Experts of a small language model.
Experts: 24 experts in each of 4 layers, 4 picks a token.
Training: 238M tokens, 7615 steps.
Below are experts of layer 4 (counted from 0) of a mixture-of-experts language model. Rows are named router (the router's row for the expert), gate (a neuron's input weights, with its number), up (a neuron's input weights, with its number) and show model dimensions 0-159. Each number is 200 + 40 x the weight over its row's rms, rounded and kept within 0 to 999.
After each expert's rows: "mostly gets" lists some tokens that are sent to it at least half of the time. This comes from a sample of Wikipedia text that the model never trained on.

# expert 2
router,135,174,211,213,214,133,195,199,192,257,159,215,240,132,201,185,164,269,238,189,152,236,230,188,271,232,214,255,197,214,218,182,199,140,166,142,168,156,186,164,209,223,238,251,255,206,192,105,281,250,204,154,246,212,264,183,247,199,224,177,112,210,196,228,259,282,156,119,176,228,244,208,149,122,219,197,191,198,175,247,282,190,270,146,180,270,232,216,182,186,145,146,188,172,171,133,261,246,181,196,274,240,244,200,211,233,155,230,203,172,206,191,221,144,200,240,245,202,187,223,192,139,224,201,257,153,221,199,166,240,219,288,194,139,154,169,193,158,184,207,215,201,179,122,215,175,220,225,223,211,118,245,211,221,165,205,226,187,175,129
gate2,202,193,143,129,208,160,194,181,174,228,191,236,223,250,239,215,206,175,219,230,191,191,206,230,255,222,180,224,288,156,91,201,180,155,196,199,214,205,256,195,222,142,183,260,209,253,142,210,198,222,286,137,218,181,195,172,141,221,231,234,206,110,133,188,180,123,120,239,208,77,182,144,258,205,291,173,261,200,194,209,206,137,265,218,173,213,263,266,183,192,208,204,189,245,222,238,154,155,225,183,280,176,170,167,210,222,176,285,210,216,163,191,205,214,201,191,157,219,243,129,225,194,193,175,191,254,226,239,190,201,180,133,215,215,99,208,235,244,218,241,161,191,205,177,205,215,200,228,224,231,244,185,253,159,154,290,227,224,174,175
up2,180,221,254,275,165,216,227,208,215,198,188,142,281,89,175,157,196,268,180,191,201,165,197,175,187,212,193,194,115,268,198,183,178,151,171,200,206,206,155,231,133,225,220,181,184,157,210,177,160,190,179,238,91,156,166,192,252,184,167,143,188,195,233,247,203,290,181,122,195,263,211,229,145,159,188,184,187,113,178,159,214,230,144,171,200,200,152,93,236,179,182,184,248,186,120,187,246,182,171,246,173,186,184,174,217,231,241,167,148,209,216,241,159,217,227,183,263,209,139,205,172,191,213,134,206,175,179,173,164,207,245,177,193,176,260,143,206,201,206,163,197,177,85,221,210,221,260,190,185,189,169,254,170,233,203,78,259,179,189,199
mostly gets: " American", "ical", " new", " this", " former", " British"

# expert 1
router,139,217,250,146,191,182,204,198,176,208,216,246,268,213,188,292,170,184,150,218,110,214,143,164,239,126,201,206,163,253,239,217,136,195,219,207,189,169,192,168,247,159,162,133,242,161,218,159,282,253,240,250,202,233,195,120,201,145,265,184,127,170,170,207,163,177,198,242,220,206,186,176,166,203,189,191,242,239,158,187,211,220,226,215,170,281,173,162,253,186,189,190,166,168,269,192,268,242,259,186,193,201,215,182,224,202,201,166,155,144,221,209,148,203,243,232,225,172,244,170,173,134,202,147,233,181,213,236,234,218,245,186,147,76,223,172,156,144,205,206,293,184,213,237,252,214,239,189,227,144,149,285,243,220,230,199,193,126,148,248
gate2,189,216,211,211,244,180,184,165,175,225,181,230,190,166,210,274,152,187,169,307,200,216,180,197,183,161,167,237,247,177,206,170,261,172,244,180,155,215,199,229,198,156,202,128,201,172,186,199,232,226,259,221,219,170,193,196,199,233,170,211,171,82,208,118,174,266,191,250,188,159,114,227,217,232,187,209,240,173,195,180,188,208,167,214,130,334,238,159,222,211,283,244,155,183,208,137,232,168,204,198,213,134,166,179,186,223,261,191,176,174,181,214,161,183,197,154,211,160,250,143,159,214,74,222,262,204,217,222,241,148,261,197,229,195,168,228,241,190,181,167,224,163,209,224,248,211,238,305,215,146,166,161,196,233,131,277,218,186,131,153
up2,172,230,231,158,234,178,198,173,185,259,208,196,230,212,206,246,181,185,171,205,236,163,156,238,276,195,133,241,206,153,234,145,195,258,193,214,166,185,235,204,199,87,175,172,156,312,197,170,211,216,209,197,183,185,208,201,196,281,215,213,231,103,173,209,148,192,146,259,178,134,100,278,221,314,195,267,202,150,251,191,168,167,245,223,183,289,242,204,229,206,260,302,147,201,216,162,127,164,208,219,204,127,185,238,207,222,228,218,121,187,142,194,150,225,209,197,162,238,174,153,219,153,189,193,222,214,195,151,188,211,190,241,218,251,231,222,219,172,184,179,190,205,148,220,217,197,232,260,204,154,171,148,226,205,181,275,208,240,151,180
mostly gets: " John", " William", " David", " Paul", "ford", "ville"

# expert 4
router,193,112,165,196,259,259,235,172,137,200,222,225,187,173,174,264,171,209,181,168,201,249,188,175,192,170,195,197,127,259,271,178,174,208,173,236,174,188,227,115,208,191,155,166,232,155,214,150,200,267,209,232,210,193,230,158,190,184,220,193,157,140,238,214,166,134,168,208,260,239,233,118,135,262,166,215,285,238,176,201,208,202,234,222,136,222,166,220,216,179,155,194,214,124,287,198,233,256,180,201,133,283,214,171,185,184,170,104,192,208,151,164,172,237,197,129,223,198,259,211,159,167,191,193,211,159,156,211,155,221,201,263,192,200,276,182,186,154,234,197,234,176,292,145,236,240,247,148,186,195,157,280,146,232,257,202,206,184,166,258
gate8,185,192,215,197,217,230,188,221,193,173,253,151,161,263,188,216,207,146,196,187,222,256,251,225,232,178,223,201,208,188,176,223,166,154,153,128,313,199,146,193,181,169,209,227,165,200,242,210,140,189,238,147,220,201,187,236,195,237,195,239,181,138,176,186,205,159,261,149,209,195,141,244,126,250,280,160,168,132,217,225,180,232,229,194,189,287,283,137,239,228,206,267,263,185,144,230,237,219,213,127,219,205,276,215,249,199,244,154,156,254,124,147,260,193,190,240,198,194,208,222,188,216,169,201,178,153,193,164,103,196,244,198,170,190,179,214,127,233,217,231,178,169,246,206,125,183,269,146,293,226,215,170,200,189,256,231,289,230,195,189
up8,208,222,184,240,147,196,246,174,186,202,148,205,235,150,188,176,218,254,205,204,177,171,197,169,179,261,165,166,202,188,248,223,219,194,232,260,104,202,192,156,257,270,255,198,207,194,157,142,226,228,146,196,235,250,202,163,232,181,260,155,235,236,216,171,176,216,176,249,200,207,237,182,270,119,175,262,209,219,191,156,228,206,260,185,181,151,152,271,157,159,227,111,193,222,289,200,182,200,225,303,229,206,209,170,131,156,127,210,208,144,210,200,148,207,217,168,184,181,212,190,224,202,274,186,217,240,260,222,244,236,150,184,262,205,221,177,202,180,217,117,203,240,167,201,251,209,144,235,119,139,202,308,220,235,190,173,117,191,224,286
mostly gets: "th century", " Center", " Street", "°W", " Championships", " | USA"

# expert 23
router,264,271,167,119,231,125,231,213,191,204,284,124,158,201,247,138,183,205,156,203,188,157,237,191,165,253,193,138,183,223,119,228,176,166,156,174,204,283,180,209,143,178,208,250,160,243,213,165,196,172,193,221,261,166,183,202,129,159,154,164,211,218,200,242,246,206,222,106,189,222,265,210,243,220,217,179,164,115,207,227,202,203,202,184,252,139,185,229,240,215,199,153,155,210,182,158,164,184,144,247,178,211,214,219,238,254,188,302,194,185,188,212,239,219,231,212,188,249,139,219,216,213,244,234,188,187,114,189,233,192,175,290,184,280,188,182,232,259,236,185,134,173,206,177,159,279,263,253,180,224,145,177,140,204,224,230,205,214,140,162
gate26,197,174,222,196,153,256,242,185,206,312,194,221,183,207,205,182,234,255,236,204,208,281,194,194,192,252,165,125,222,245,181,199,268,213,200,152,170,199,192,142,165,162,234,258,209,215,170,197,219,196,254,232,216,198,187,268,183,183,206,201,171,252,183,189,195,255,141,152,180,209,232,228,183,238,118,263,179,225,216,199,115,220,206,212,228,167,266,200,208,172,277,174,229,193,134,246,173,170,207,151,223,127,169,163,139,193,156,205,148,176,161,187,134,201,192,190,170,209,156,184,106,174,261,107,173,239,172,197,208,183,174,203,225,199,222,200,138,278,257,250,181,243,151,103,201,254,300,212,190,212,167,244,239,123,169,168,129,256,209,197
up26,240,251,199,233,156,178,183,167,146,165,261,171,233,175,221,195,251,201,203,208,147,139,205,187,197,282,175,170,247,217,234,166,175,257,191,154,235,143,230,247,248,130,159,208,169,144,222,227,172,259,214,157,201,178,302,296,209,207,202,233,209,156,159,213,203,178,243,166,137,240,158,238,272,166,240,205,223,151,170,203,202,207,265,185,228,255,218,155,142,175,157,186,181,219,225,204,199,185,206,198,215,221,199,163,218,181,225,187,92,196,209,221,232,145,191,158,235,232,263,192,198,122,253,276,198,183,152,196,142,132,198,149,209,181,170,221,202,186,157,207,167,220,205,228,205,80,153,114,192,211,285,170,129,143,174,269,206,162,217,162
mostly gets: "% |", "′", "% | ", "==", "- •", "°"

# expert 13
router,202,230,192,178,252,193,244,194,259,238,222,250,194,206,226,267,192,99,204,217,230,162,164,217,303,100,236,233,206,147,160,226,172,172,252,199,196,128,209,204,275,161,152,180,167,190,247,247,227,146,233,211,127,220,282,132,216,147,266,223,175,170,244,157,200,201,172,242,78,178,194,195,190,195,195,238,171,233,213,191,149,237,231,229,226,226,177,179,221,199,170,209,257,169,284,191,208,238,206,184,219,194,224,233,204,144,204,172,199,150,225,182,176,186,234,268,183,255,177,147,200,205,188,219,196,194,268,276,234,165,213,111,135,137,252,173,155,172,206,229,224,195,203,263,223,148,265,172,187,169,217,235,237,215,267,227,199,138,143,227
gate2,250,216,207,229,201,214,231,204,249,188,158,229,213,206,196,172,201,158,147,217,196,131,189,182,228,176,223,107,238,145,218,212,204,188,263,299,189,183,288,177,251,194,197,213,240,168,186,232,178,159,206,186,199,193,269,166,179,168,261,133,177,216,258,99,162,160,250,201,191,191,177,124,195,223,99,339,196,237,269,179,174,146,243,282,169,72,136,185,223,230,215,216,192,207,210,249,246,251,241,171,131,155,185,233,268,208,147,235,244,193,178,194,184,231,186,198,222,241,240,156,234,201,196,203,181,221,240,204,184,224,158,160,200,196,205,164,228,148,201,212,150,215,238,223,191,199,157,212,176,253,176,205,234,203,234,162,137,211,149,254
up2,157,163,169,204,237,164,178,197,128,297,249,214,235,253,203,212,205,277,218,195,135,237,213,205,185,252,155,271,182,218,181,198,155,197,141,95,199,251,140,209,151,174,176,208,212,190,179,156,239,186,240,185,245,240,208,207,233,220,192,217,199,167,160,279,240,260,169,224,177,235,185,280,204,225,281,218,187,144,127,153,200,231,210,210,169,343,212,198,201,169,204,179,188,147,196,227,186,167,242,247,210,196,152,219,149,171,258,171,114,209,209,217,211,231,145,166,220,151,190,182,208,156,221,192,194,94,197,169,214,214,138,172,200,169,260,269,198,222,232,171,236,192,178,177,267,144,214,166,241,147,182,236,234,175,132,149,261,189,180,166
mostly gets: " Har", "í", " Mc", "ö", " Sal", "aj"

# expert 8
router,234,189,142,222,249,224,218,180,146,215,170,194,232,218,206,149,164,205,195,205,258,170,170,225,163,177,266,133,209,252,254,234,222,147,253,207,259,239,174,346,189,205,211,207,214,207,167,203,186,189,214,207,247,131,168,184,217,203,200,168,277,148,205,195,201,149,193,238,196,183,77,310,147,189,246,215,134,261,292,241,147,189,178,229,233,205,189,234,252,253,227,195,192,217,123,220,190,202,188,264,184,169,157,247,164,180,204,206,214,192,184,197,190,191,237,173,182,195,170,287,227,223,224,143,163,234,139,172,101,145,199,195,230,225,245,282,220,283,170,215,196,157,242,185,205,192,195,184,172,271,240,203,216,191,205,251,170,226,150,184
gate40,187,207,214,187,242,188,227,243,190,206,184,257,248,204,174,170,220,155,146,219,226,178,221,179,238,195,212,164,199,226,186,216,226,147,222,253,251,164,218,253,201,192,263,204,170,270,196,137,184,211,181,113,150,142,186,198,183,212,187,233,218,170,182,184,204,176,193,249,168,209,140,153,196,202,201,185,194,187,220,188,217,166,299,209,193,130,236,179,181,208,218,159,228,188,190,244,134,144,249,197,107,299,210,223,248,153,178,217,207,269,185,200,160,180,190,238,260,230,257,317,218,136,214,191,236,192,216,219,161,164,221,216,274,237,340,125,182,181,198,224,193,165,193,141,131,161,254,151,194,209,306,243,224,203,278,187,203,117,190,226
up40,227,243,207,183,143,242,225,180,189,189,214,241,155,130,221,231,173,203,237,202,170,216,205,235,181,215,165,229,249,239,175,134,171,204,168,273,206,197,200,182,140,237,242,156,204,71,182,210,227,173,202,162,209,278,150,151,172,194,226,156,188,161,224,179,240,171,217,219,226,207,194,192,200,231,147,141,171,141,153,254,191,199,172,224,214,263,149,192,209,228,182,218,224,151,210,200,198,301,211,169,211,197,169,207,206,312,234,253,133,81,188,240,139,148,101,164,144,196,155,197,245,160,218,175,222,151,214,223,243,157,220,187,196,131,162,206,229,156,276,168,219,205,192,193,221,243,172,226,95,160,211,192,168,139,191,230,192,277,134,198
mostly gets: "| ", " |  | ", " | ", ") | ", "; ", " July "

# expert 11
router,183,176,203,159,150,185,174,192,231,231,238,248,238,227,209,137,184,186,219,277,188,167,277,195,228,154,184,113,250,216,197,182,200,214,198,110,149,233,153,151,319,217,243,198,284,147,187,183,203,82,213,198,169,205,184,237,244,286,215,239,245,263,196,130,214,166,244,185,224,168,166,173,247,173,253,202,159,179,198,178,192,171,174,217,199,173,219,184,195,213,237,278,233,225,255,214,187,180,183,190,245,195,130,203,204,142,187,235,279,201,220,238,160,180,204,287,161,124,214,155,251,195,116,241,218,183,225,218,258,163,203,186,216,211,171,223,153,194,166,261,207,226,158,278,214,165,172,169,230,155,245,190,267,197,162,180,127,180,187,247
gate2,179,120,150,196,247,231,212,166,181,250,172,198,242,200,208,224,208,187,225,184,175,246,98,162,251,216,170,182,223,149,199,247,231,186,249,152,189,222,175,187,215,195,224,228,191,218,137,274,274,199,206,229,233,227,212,239,220,207,213,162,197,147,113,117,312,263,212,179,176,155,185,159,245,201,150,235,241,237,176,234,236,150,205,215,164,220,204,155,153,178,263,251,244,255,208,162,149,152,214,250,217,147,201,162,215,198,102,160,237,196,219,166,170,189,201,229,141,142,223,260,211,110,200,201,168,160,225,240,241,212,236,134,227,136,174,179,200,175,153,157,193,215,206,221,206,248,197,182,179,296,290,199,177,126,144,258,159,186,164,209
up2,208,136,209,151,244,268,243,177,185,233,196,229,145,215,209,223,221,140,176,272,169,217,164,226,208,210,166,217,221,229,206,240,223,170,233,193,202,166,139,127,208,183,194,191,159,194,156,291,212,253,213,202,213,229,282,282,194,139,208,193,182,213,184,165,285,269,201,186,108,209,201,187,225,248,136,189,215,240,172,271,238,195,232,212,199,191,231,179,160,207,214,229,224,238,221,238,168,142,211,283,194,220,206,79,223,198,156,132,304,209,242,173,173,141,226,205,133,201,230,232,228,158,235,248,143,193,221,227,208,231,219,136,220,151,199,131,199,224,171,173,207,186,236,207,161,251,175,162,146,269,297,190,175,138,191,279,167,193,174,208
mostly gets: " con", " pre", " cont", " com", " res", " pl"